Experts of a small language model.
Size: 12 layers, vocabulary 4096.
Experts: 160 GELU neurons an expert, 4 picks a token, a softmax router.
Below are experts of layer 4 (counted from 0) of a mixture-of-experts language model. Rows are named up (a neuron's input weights, with its number), down (a neuron's output weights, with its number) and show model dimensions 0-255. Each number is 128 + 32 x the weight over its row's rms, rounded and kept within 0 to 255. Numbers have three digits each.
Before each expert's rows: "comes before" lists some tokens at least twice as common just after its tokens as in all text. This comes from a sample of Wikipedia text that the model never trained on. Tokens count by the router's weight.

# expert 18
comes before: "| ", "|", ".", ",", "th", "ic"
up0:048161140156148144149143115162099109114177164160147086134114122136112138151086107034160098136064051125150121145075136165145145072122124193084185128100132168085168169153134176153157131111142099095107115125104149094101150096169096090106088110100175123085200112112085144098125144150149135127119135105127164101125138111160151044122088190113113090170149155131129148114084141162150151181140199112172126140136115068161123178145153144098064086101135112105164102124124157067144136126151118142119057128174140177100142068136183104160149104178101167131147134086114080078127129118120164114092143177198081115166148145129175145122107114146141150098064179110134132121139124096124188170098167159154112086130140162121117094067175124103144064141099118134134182075117140079144138103174126
down0:143078074177079161100146069200137104136184137115137068118136167130131138070078145173127154139130120103114107188139182098177144118171156131112185168144156086145175157149108082069122091153138137107073149146134122163117157061101162113148142136136108140088120112127186101110041171132169125096123138067122145111163107149123140131106114128127128131118104135140100072171171148124070136101168183104088062160158152147094130097164157114132096084122108125126140119148106160094150150129120179119105163145068128104205076131174117140090076111046172054140169175128106073103126149165143097135156147152141169107162118129111111146172087081148134178128111094143160178127162148186156172159128127179148085155056131100126144130145116165133120106081090045106109119146108091130130086131136131
up1:191124149129112159062127092100106143108132182202130129164141108181160108162170151165143155130159152080182140099152073124121108172161113140143104068140111132123131132109154148161152157120122078102101156152140117211068100101201176110121177145111090147175128147125155135176099131095090152121119143120126116120161084170192115109080142121073100149082128157134169180076108165137112096095107118181151135137166146096144139148162145178154146187138124165134091068129117076157093133160110132115080091118169149160135137159133138105164137114046095146160115092240104163101145113163162112096120140152111089035132132100125118117113098104110108101121097159123104069095120136135171119117099083160160136103096087126052157098168142124107160105165057168137101071169126133141121097074116080
down1:142192120141135158132094173141141142191108141130080156094174122130111083121177195170085144156110130055147083121148111091144143133168127127145133117116133136151117111132064093190097089065113155153160136133143088135149136145137157084126043119132093073142066150130160148143148161159132145114125120160161139128178140095197142137087127073209161169101158189095120144084147168123135097131118135149118152127083136157106113181044139118118082123150092118127106127075097076131147069169141096068126096138143175152125150122105131073097091168141089096141134152144125133113087139138124136129145092108117087097132057173134092173073127200137216120096162087078127115096127136142126139155160126170110159118149112114138157162133133033138091118121145133166133162189198140090081058109134142
up2:137186141063138162083124150105116126133095157101133080141116139104117133091087133122165115168118221148101114184111117157173102122110085129118155112152129148161128086110129138104122123156076109159176160153149117148201106153127125141146084096052066156113182137133162103146117109138165073147121083109122097145136096168136150126096136120077067050103155121141100142119074132123168105140167111099124115110158120118108151151145191124091148157164097084165138131228109128200161122136035169121193072135164110127096096162100116108105109177166181127147112147132123163119154116112100172127159073089057066139109146183145146101154131160159120101127148126097138115086148068178134117123099100136146112097157150116130068116158170143118141089182056121206107184110161145084099124131098104
down2:125097166136161127142125128121149112204137130098107167154134109113137079160134119099128147139122073165117171105116160118169141177121130148178052097067132124066054131103156120130186161118147084098092151104099136113096107156159130127149131093181172077140123044144125101111106134105038169153171161123126123109158109140116123153066143115136135134127052138108149129147124130127165100141133138197096090087177109123149115122146162108133141120157107072136118114097126074131086188111118128158129199111078178060151159117168097101163138096152179125158122219133029146127089156143132115127095201065132139110106137157078145184085152132171186068093153144086108122129150139134124150183077113142177114138120178113164098076155140116119108171106140128104129121142129066154156104148183106

# expert 19
comes before: "the ", "a ", "his ", "to ", "by ", "their "
up0:080101112084170101061053194150113172057041081134133107074176128149112132103078060072164125114101165106176120144124110147063144106155136072149134158121133136160074154125128116091166111137108114158164132092112119148173173141114134146127192078131103166165111134085105113166174106176085080124113128148100162106152106145145145091112130109153077183138131112105105107113182143142097075119156158158148173102128094188146132111207094136157116096101136149115112155135184162118114108101175142087114138162085111103124103120097160153170126160135139216174147119122159096095178121175118085085122127150125088147148103128129155142117078132128176070092098152129099213073108092144186119144117106142129131092143060140132123156104150190127149139138130144085104133095118115144118117182171188
down0:132109125187096129136162228163088107113142088155154187084205195151129152121159127125111104168105138138154096104106089089103140161117186141158114146147120128173110143124195155083053144126128141095112043139086163158132115140118123120114111070101102190116151065110121152112087114122124102141179114148155056112094162139122207102107140148079107054170101152144130141137151132160114151178161075067138119143144179140095110146157161107122110129145163131151119146065130152092139098103133126117087098115067079129152174166058137097129120163163090071116074058180148145091118114174104189133132117110129131141114141129108089135174157110140105083079146125193181133119159139163051112097088092093174153125166167124118146132095162125151165115089112127119122122148144101163108132150141174
up1:177148120113064129161091116139135090137131133088129112126159192171092136114116172203138169127168117111180142123175087141134115167149177094132129156114147106173071097145134098155152116100175177116124142127061134081159083089091171121113185204123137155144162215083105097097083119074097185075133088152127086097105121132105110089084155146142142177150096084165117140126101078124128074144108133138203131181080086117126143126123161135120147125069151144125133147112104113112102147075143111156139174131148122140129039135158095151192123167095167109148154141134173121132134113092116076110126205158156161149126141094082067164123098077128092115123117121112182087158098159167098144064177105148081103062179091129098138119097171137154151097115104115120171149139140154147094166095142174
down1:144156088169139077151125138172128110146113112137069111119143133148112143182152122131173136107139132098103131160105116137131160163144122122161118111154155124145129117087124130166076184154118171207108124161119154157126104131175143132157159166058172145132155170120100127168127114132125136138122097185161068108117129125143127098120150162134143108142071150168114045124113111122085106128117185095157187105137086162125106122081130116146042103160052133117149155167124146183165133139173090045139133173156148143108136095147082104085119178085121076130157166151101108104170157184111143140187181098110124032137120072121134139130089144150146129108125126128038106144111215126140154143179033123125069113103127051072086095116084173139148124133160150088156114103066136134107086142098150
up2:133105091170150149110170098119111084117113166165103161147134160130128121090156140130175156026129150142105140096150107186130099120169089129112140097146147141120171120084092124183128074163097139143160111192143082101120099106104151156132162167157116081096117152057182093144161100142161164164116140164111196126163078165085167130092108167125091118163177173101158123157116139119135083121154114138182100166126160151099059141161155130137163133149114139064104170149110162129152102147108096116057084162058097136150132167071101141127136150110171107133136159108132168098050147157075153149081032155089149079137146117104131093137121113171060115122149148116140156101132157135115089106094122148101107167091124185126106120173108114179048154117119123194174097102111166096074128159156084
down2:104135113111055091122115128063168146122102102100159127150108155174106107180119103100163071124170084132111108169113171120152197156180115124129138078126124127104170190159169121122132097107145145100093182058102157149115156178044129178097108145033133155139131168111039169102096136141128139101128117092080135104177164109141081115124109108168172167113169134122128110152164065149106191211095161124154142114090111153176123131115168122098118116144166087205126071129137097150147157101159147134148168076105122128132141097149122109093180142111063148154126092134155123121078119116148068103151118150131195171111127101196130113113109118106121126085161114169097082196108108136152149064098173087088160190137125106127187136119149146096135094167132110112101123150148115152148164119093120

# expert 16
comes before: "- ", "\n", "| ", "= ", "which ", "but "
up0:132123160125139107106116099148099078083173155132175137116128131150181176121129113152130140118138145083119058200095142117137128185114102037166147195167130196081203081101112127143089135092134070137071096105088186085081127138115152089065111138075134139139157125155116157170123156137133107156123132135036107139116101100101166127137109118157113067217141110163097073154168179105077144102109110145106147088105164181183158102159154168041143133092183157112142051152150178155116155093172135128123126116137143104150157139108086119151172108094138164126103157088157145152085138156135118134146190090080161123112145122101159085136140149169142106082170099086161168139101131112165151126139095138129156176150114107102130091121168120083114110125142109120206099152098141156104110136104108
down0:101216151165137103089119091160127114137159179117127120113138163191107114136169083189139133122119110110117096172145132180129079174199118157195138111134010128072130120109124134110115092146128135064172135187088123088133125140087147113179119137118137105162111113163087159114140073110170138118112142115118107109060113188131122074062125125099121165148080127120120201148150069132105092159097087101101107083135092105102078147206106129130142117137207156145150108091181126151155117110113127148191133108112134140148188171127107165109135160116116131158157068172170107146122151156049102097064121154138141116127134122127141136157165122134079110061102136143132156166088129195174069091147107103148110104167138161146124100119105151151151125108114133190144124118129142037119133161133099
up1:101099172134153152154105072110219151150153099098136144131101178123147092072124141154106152160179181105141092092126159150118178124162161074103095149046122112148119142172130126132119118106122130092106222139098152133098078137087110131103131127150167148143078162167139151120095132133123048094143134150144168128192133156035123123155161148110090147106128142135180122118068123100155109121141047177159104110060182123143153160118142135133110107108201078129175136151222109112143124075128112192108121154137080123086140115118129081153106125051149145112053123132093115125130113153115114131097128069154144086128117165201155108151080120110098093175140127107158117113126111108162074174135140129128117103172199145144086111101117112134136167120173163093071125097111097176140178144101141
down1:085165069090127149142129110061150126139152131149158074175122091093145094128105167092158202170120130095136153146122159132194132125067161145124145106122207096101148088165120194140119131159179117104103154098108101113172088141146112090141145105123093123147148142140110145111097138126094193191103103172065130096137160130110138159119155101137079156119062096086120075130167146134173163103157042133140116082084127033170117141134045166149153099132145168149075107148172119164134143155158159163134100137120132147092135167130137118099092148183128152114132128149104099145123117109114129118131108052135097077178103111131166128126131182150111179126096135125155095137157158166076151101143138175122154091111068137110153094079124183132096160113146103202123122192128072131103216113091085
up2:139140137154214093064090087127134148157172154189180152108037123142159126127171114144084087135164123180164114108073092124090165066102067117160168190086179153137131154095121096067157175116122123143156130178100113166070070102100160081113128113147157047116155139162145108072110114152100149124114135182103157105133127134113162086115153143156206092206095177104057154197140126112171151116147178137113122142131099124133141130146076097158095147138128110084131082166156096116109094122131139175149099136134125170091118122138153125085159126112149157112096134127133118155096112176116121135107087100166219147081134119092139184158133082077169128164057111120116088174112101134088109149123131172145145133096114130127150171108192086120133106116138149141116138161131154152062108129114120
down2:104194130116137154193116114083134103099108119098127113147078143142133096120089155168145129096131148134126156158187121115133105151092136110103142138126143203137052131124126081125154115117094093191104172145104133141073189099135132147087091151116184122132102177161115160080121144111133160115090124129106129135085136142096134105142159131126098121145155159152094109104187113104214166066188156117143215166082145068140104143089135175138110100189128157154127139140118135143149072108158121084086057127167146095200135148088139111121162084103132157162121030125154110105165108133084091093080133176095144053125090143126094155136112109182148118098158131080144084135134136144095111111089102105138171148175160222102146135160098140146126105138160167132068111167102189077199118116114107

# expert 14
comes before: "| ", "of ", "in ", "(", "|", "for "
up0:162172118087120106094125144138106114139177108086143164117051148154149116142184117048173109116096126170138125139090122053058106180114159119117168119114212158129122185167114154158130161105178118128152100098156101146074143106153167124130122112138102115142152086048101106146149099104120137128180167160096158124096117143121166080183130121113116127107110144070147122093161130179157175089098102086124076081133120104120158058115129169141141144066089093095141144093095101144078087122154106111092152171164157203158195157102071119150151144163144192136148120110114165168192113187148091137128132159120129145102181117121119105159142106162120105100110145103184127131074077111163144174105079128144091097228168093131092137138147139096154093121099121088078099151102186142134120122114108
down0:111157144151134117127161132118151116063111098137077127113146087161158112142104166125099112083176146111130111159158111107099102094095071131098132166104145130101110088108109114138094165145138124136118126082118146151070093163109147109061162148052090119161069122115105116121110184163079148080117176102132139075114128090107114102092099109157134106136114165132128124154148175166176052109123131107165120175183147064220136158173151183177141145107136117137076104086112151110118147099146157131135170112128215156127154104107058112138146136140143111126163146173138149092134172105214167114190145165191078083085086146153132104122136080084124168155179159123156139124120066164069143182103083159109155070100173115143170173120154099133130139103089167145110183102205100121094118173138124
up1:151168128122117159127123163084103182157162108125168141176143107118218117115181099122145098143174166116146132143144174098168111118144107118119117145122095214206120157120157145127094171147124128172133146130149149139137119167147120104132057121126152085100142131166151137073152131117141179166100096071112142088070067148152205076114130147154105095118146096106118108142141135126148097151150124142060132076047118132170120100143074175131204122104114129128089109040147098132157103105143133146120136145157165134101072118145133194146095120114170117090158150174107100128105163138145135182085106124067135125116107127117094156138096129124160162094058123143077164132136107158107149079106168131116132100093153180154185096154099069082090079098167123059116147141146099067107138236145136
down1:129148124115153147163141159116106118115101123099192124118139079078118145146167045094135193166119142109148135149084129172179137120114137193178118116171187124165141124137123083150185164134126098115133093110128141137166104157137157133128164173058092131137125172073068087149103170121105090097133140156110153150138148177164147164156096148125060082139161077093144122172135122112103163114163113140122137101091105088111097098121179117156130147134123118249124088200122157093135103104131087087108160128078086076136096129124073131145121140134099156096059154105077083097126129146089135156101162134072171178106121102112081146134169143125181151112071147102134115105171102065109058112058083151199169144165106099174142146149127135102213096120151143129125132134100132122164124164132171
up2:139141162119095149109137136124116153132134154108132152147137096185167155124131135150159142099185141150097124146091055130120177113098140125094190120150154107182200061135073133107109146104121105131197129114082119150130155096114152134138062153074097114134137119094158142120119080111117186143073115134061135167117100147110146128163116100136165176162100138076122134218129141136217159136163119104166173146077150117154092131158070170045055121130170180109132139167120144133111134100122137103133044110099137103140210114092105148142158113095174106080139128088086125159162105101100129117150050165080156107071181124121105161144104149142111153114168102117131159114100085126136134083106098148107160122097122150116114099066147162145157180180154179119121036149111097166099127138131066
down2:158129124141154088209061060114146119169116151147139138153149183151105106072141151080095114162145167142107098139127112084125168134112152136131099195089130115116154146152109138149110067157098083064141160103142099151160112157142056152133118097138149089114119112177142143081175149196144115104153127133123082087160138166087097118119092180135093150176123162184163153107102140140073110123144095102110197111112114119092137121107088119115075089193149097170113150156182126169080152103114092109170093158141086165134181052081130093099115100054124133179129073108105162113208078123127162080146084156126104159138082113133159156095099165167173095196079121130124109146143153102100149137108138141153155098110118140145150150201169119109126171068149114118116126127106108218116145145156112

# expert 7
comes before: ", ", ". ", "(", "s ", "a", "'"
up2:214094100144113113092129115106115118157114151143161085087084115150051144122174125207178133109113110144196120168123095185120062129116159115059113135139164165086121120097149148135107150123143156151160131146038117164143068108147112112137163103107144098128061155145168110104163143105174152086131182098116162198146131127183118153149094122124136148106140142127136178130134096148113111124052113111128223122117132124091160154058175123072143126201134093114097169126128143143101115155167126084159069133167099126130133115123083144070059103151122105113136105099138132127159085162124142106147100126180077146137177162160145089112140190140134125115162114083075086138135134207098167125140162098115150154192112073131098130153146108127110111083120187050109109128135107183150120109139081
down2:163130137132169141090081076140125163109124176173065136126080164187150145136132039148118067122126145143159136129215178135154126120224093167116088171083134120078170142116147122057127100126103114155144130093128154167148158183072109095117115115117127137171060126172131106117137139104164113139160142139150151114153098099193176140160129110130184171082141117155064117077129153140136080118178085202105144109133131104075156143062131086107149119142084151172119143172136128118087137103141134084123127095081109135114159129089121100152099074158077140074139120131176094132147154132111089169167129105166111081187112168171064160157099126097131121079156117113175135117138183098187108108154107140140155147107108134108148072171138150105058120184118136090101140118166157062121131124110117
up3:127143133143131141143113146130130117111134150141167141123100193118189107110130146218135156063125175144113128111144118170089107105103159154110149067145164127140127162126117105120159144109116141094129160125173082144089080138137126178100157168185150141128092227100168119132183204101146177094158060105125118133136083142150131168136099104162090106095139137195110195138189093104109099077138143079114082080067127097123101056100184143107141143147118103116127124204155134115196154132069100186107117077067108116108141094119104104135119086145109152104070149096116115130142113119157177164165128128118164138144145135147130101167128158135135078109104140115126144124164114129135113109086125167140121153140156186142124102113159153085148082147184070100100129049068064141087067189162074
down3:153179160125151084145076151109110167133078077077117154134100086097095107149073136198153132154088126109143136136169124154152182121141094123139125127163135136074145133151118158120126171178146153103173158129109117190154056141125144102123169178081075146123176206099173171100124093172161106161171113159091144183094146110109147079114140088195105150114079081073136158175115176127114105085096110133153125103063147161129104054136169128114163113104109166190102138144103123166088139103091103124114106138131135174114130075072181131137135208131196143128060144098134083115105166112146148098130118113098120094126091148128108083083163105109147147126131100088145104127089191132114149197119131160081150118185131095084143057164126132127185126153110143155083147077126144077104130150153155
up4:071097144130120155121101064167043119075085100127100091107127108155147144131052175108109154166131089190115110130077100099156157116136139064159097108153163144110129165166041109115089115093129100097151110082164109068129151138146092114109183153127166149091148204124144122152108116112111116151185107136107180134135120102152155146136098103183119130153145170081164146147140117087129101168133111093123148107126083141143223111161096165148128166140156087124112071092175091159161083080118196162077125085110180154155115109144088170114127088080125191068169099154142095174075100129118147148116115123118138134137199114136078137068169142194147069108173122161144142139167145133121201141169132098091130099145156140113138142141149109111170127168133106183158088126096113119114144160152165
down4:211164123183122082077083130131147155127222179109138091148158061129140095066123124182118108152093104116178129166130065104127094182137086094121097132143145072104182129088108086155141107151125141112150103132153073168073149118086158132089098157137128152136132087164126182168105175099165075130092165170148094101177064166105154081121086166138116170142158021125094159137136084181079148100124136110112132115096153126156128177196134179093127151156113116107112135120172179088101142141158105126132106102112089139189159089168129148169128143130153110160119102080123068126094106121082081143128141133093116182104167169131102134082113141140158194143091128172121139096125100149104140126140110101099164127151136113119143074133194172139102089197157134104120145134106132106106162114169097

# expert 22
comes before: "- ", "| ", "\n\n", "\n", "0 ", "0"
up0:082137075108116135093094180125135115136104107161103135176147091104140089110134113096086127114115110109155125143138110143087150113072150161158208159130070126084106170104159129086085086187138142075130166080127156139112131142094096109189146149103133106091068120157148094182093176145141100098177148180142173175166128046142169095213149126136144141182152114069083116168132170065182134176158172142147104146117095127173114083113113161131125140145121113109145111129088161103191120078039134156109057123105104110149082078180098147164130107109172085138117161111143202108136160150147157101121125157083191141098086113118151065146154134150080145087139100119143144144107126128119103124147132142186069080118150137096104176122115119135130045145132164134153107106136154145122179129182125
down0:169132173131126115096156155118188076153084070118150135141136133128147190165104133120151059165124117125119112132064137184143160054112105136098119169112145108147125141108166136145116125109139129136205181158051145186099098095146097128156151110089120111135142115162124155134123055142103097123103152142112117146109140137097129131110140155103080125131054141203126092152111156100145117147159123079165173140077136129110113098115102078112112090093195165184117133132129166157158137173161139096135146150089134073171097155140105118113185135037117102165167141159117103164156122097102128007147120152104114086114148120175098154114138183147178137162139126139094099133162222063124084133133063113158098108131168109136131138069126107088131147156209150057141130103152167123090115152100104
up1:150158145219115072150125102100123139137107146112142119063118121076141085120120148136155156144117124097078158124136109132162126098145115132117072099172137154135099178140126095095130108112081036066181105187100072111121146169120078141137064138144071113118174130137201066081113167118128106130112147140095119104102134134129206096104150123112156241121205122095121185117084130088098071124115185121166144132094151134136126158147152156092089149125067165135121158140130122134072101128144141167098168112142120143132068129100139145203166133097138147141117165140139131143126160131106174072199111122123123166075154092141153162097167070140113089123088110122154147130110127107141167110145136211113126211111095095135124095114130137131111072110175133127154177130163145103153121163059169
down1:114086153133127115160077178182106140137099130106142132187145130166112135097145200139099109114174071139128125180150141138162157126100152173133111148113085159159138070133139148134119114071145137114117123164162136127172200119156129136104138122073153102116144120118100089121153091132091144070120101136092154138143088189144082158087164139167120145133145081138153133139119096138093131215075127075087148143160162043125069112197137074173091092148147070137116073131053109171107102094132115122111158136154132101129137133152125095131136173188137162158094097077112144128183169109104169155179118132152052128150107176091108138151170079143196115154106172129155079118108127096134113162127068145128101102043072137119160128115134092145186103115204174124107098085167168116076124137149090
up2:142093086182130149114144092172119106106170149085176085072146118138120108069124120117159118140177134113080145125109036105145059176182162137115114158114151087174053133074138132115068128145103127141102148145202090107173123157121139149118133135088151143131143080129138150087122146089149154173121104016106122108120188139147171131146065114127087119100081163160139052085138159154134155137122126101092133107113099095143138129159178142079109088190136125130134136100123111102101109093168131163144142146158137195142138174087086189152175201114148131098148142152070161183120103105102100130127221121090167213103161116118144136119105170140146190157147116143126102140101130120101117113134107196120157117131136133109082153118124120107161098141093166053102085174152156122140145139120092
down2:115119100143154100093110153128151158093138101101122146103150153095114169101111096186129105102094086144119093135093120135078104143187115205122090136159113128114061108178087121166134091150104154100139113136212136101134118148138088081180137199187155115110178171144115147109127108071101137064159104128141133189093175087131189117098137168143146130102125143125169168110110101128129101112126091134132127131157130180120146126181099185096011095143176070146117176073160109097114107144071095136170117099170117151154080094106115171183161130140155138124140140133099126118168101136137105098093116133176129063157146032148146103096107087122149117118150186135117116128070166059212126133177161134154173095097141100161085103186113117171145126134108135140095160127155074147146131147147169

# expert 8
comes before: "| ", "(", "|", "% ", "and ", "°"
up0:147115150167107079111172133166144089086058142171122130116142119150117148136168123130148115129079154104072152122145115180114107142134133156211080121118129165077094122145113137120132102148148151094164109181123015115207119105156104143122120133114134187129143107177152143171111097112112137162130176157135111117090110132069113153156103138092107106105177104119165083140132133119145217101172075074131107161146111126152135126157105126087089156123099147128155132135122142168097129089124071183188111175197192108186078115121141149107113141074085152087129112108156172193118084089148086097151108205168077119101140149125106090142136069167107119134080119102115072182113128053161108165118095119127108173171088130148147111129112096156128105100127154153151208141091153078111140186104130
down0:125142099189188164173197149104118125130079137160105107117133189131146156095140153074129190138080094181154104186095122181146092124146145127113131091102140125149110107120182054114121108104140145113091152149148141152105142100121131143120096071178113141111176135127147091093162096177179059133105179168057139102127185076091063119076100147130116149139153140111124133073097134134087166145165168173094179068094120141170128126097111176123131189045106139156075119084145121117105114128115158098131105098145122140167186142072165128086103142145153154111123150156144137109104095135144118146122106066065148111142144121129120148078173123153103108149178117146099101140125128125120147096144147156166208154116123112125111176159089114158152127108129164150126037227090122061119099159148077
up1:104140157180137098162119092131133177038090127061137150122105109120193134136182174119179093112119150158157185086105073128099131071139122152111120150083111104106169136160097166161159103147182124135141066097151120153144096073073133151148157125167086121066112137166098088116123070072122149124138096142150129100149156200090166164150141150080062143140115138089067069132109153115162123107140142153162115077147094105129106160069138106096184140162110094122124140132164152146105168057129198124126088125184168121109112095150200156178118143133070180190117190101171172142119152173138130180137150168107065127124098148142088157145159119120148154129120136114120048172139129112139147091048095160175155117112136138095116119124133152091137117157147127156136124091128162063113140111112126
down1:167186189141112111162165136078153148124119140141118178148130152120183150159137164143215102130169116128107165097107116169110109184086118080086139143135146144122074104092167131162121109146150153144183183119148136112151128149159150158088089128093147078117106083154174170124145113118123132095143129099129158157219087180160102124148104140080159153064115118153127066084178133136138175149066131039106112162179127131140087112143118126133164065127138099133105136060137128139102141151160093090072094074127143096163113115086115157148161136088086100125182128173119140133105156109097145090203158051118134107148108087096158096163081105127142198153132150111089094080135066126095142122178118123137138072130134164147157116158095117153141132174116101124205120081109092058127070128114101
up2:131122108112145136185158155131168084141164166098152142126143157094170076089209160076170107146168123113172125178116161151146064160114185100150150141165078108115117077129132131074132118179132100099118158133184136175134151162142148077107086143150105171124124177098154170113124128108182081120118147109082121156142081103096134087085146077131091160069164133161086178122109165126187179097170083068181164140141146100107155138119147144150082143122179130134154140138101154107120121152179155103183150118073134078090138134078121157170133094128141187080118172128143062109125070155114127106074097076124147139134153105115134112109141106139133067134078064088147201128145099097112101124094132143147142079135124103144056169139141111067161110139064164132120052111171155122124147170129080
down2:153114107139097097115066105102082121153186154147139189090137083175128142072123116136156143078122093147149151081120140163133143124177175163080070165081019082137093120084177137109141152183123134142134104088130156085117178196134109158145130100100115118110130099104152148111139152146152044164165096119116108113128132162129104136101141145119126063120134123125128132160170198127112178126118159075137079135112160102153114143161117099161147179124131170118122144079187073151096158122138164101115136103064156165082122112057127108115162134101115151178083124099096160088104080121105142157135070147122147199143127123117171153224110090153163153169130148193114132113147170156164104121102141149159161121187159086153098083119141092164084150198107099118128074054155132106131134125104120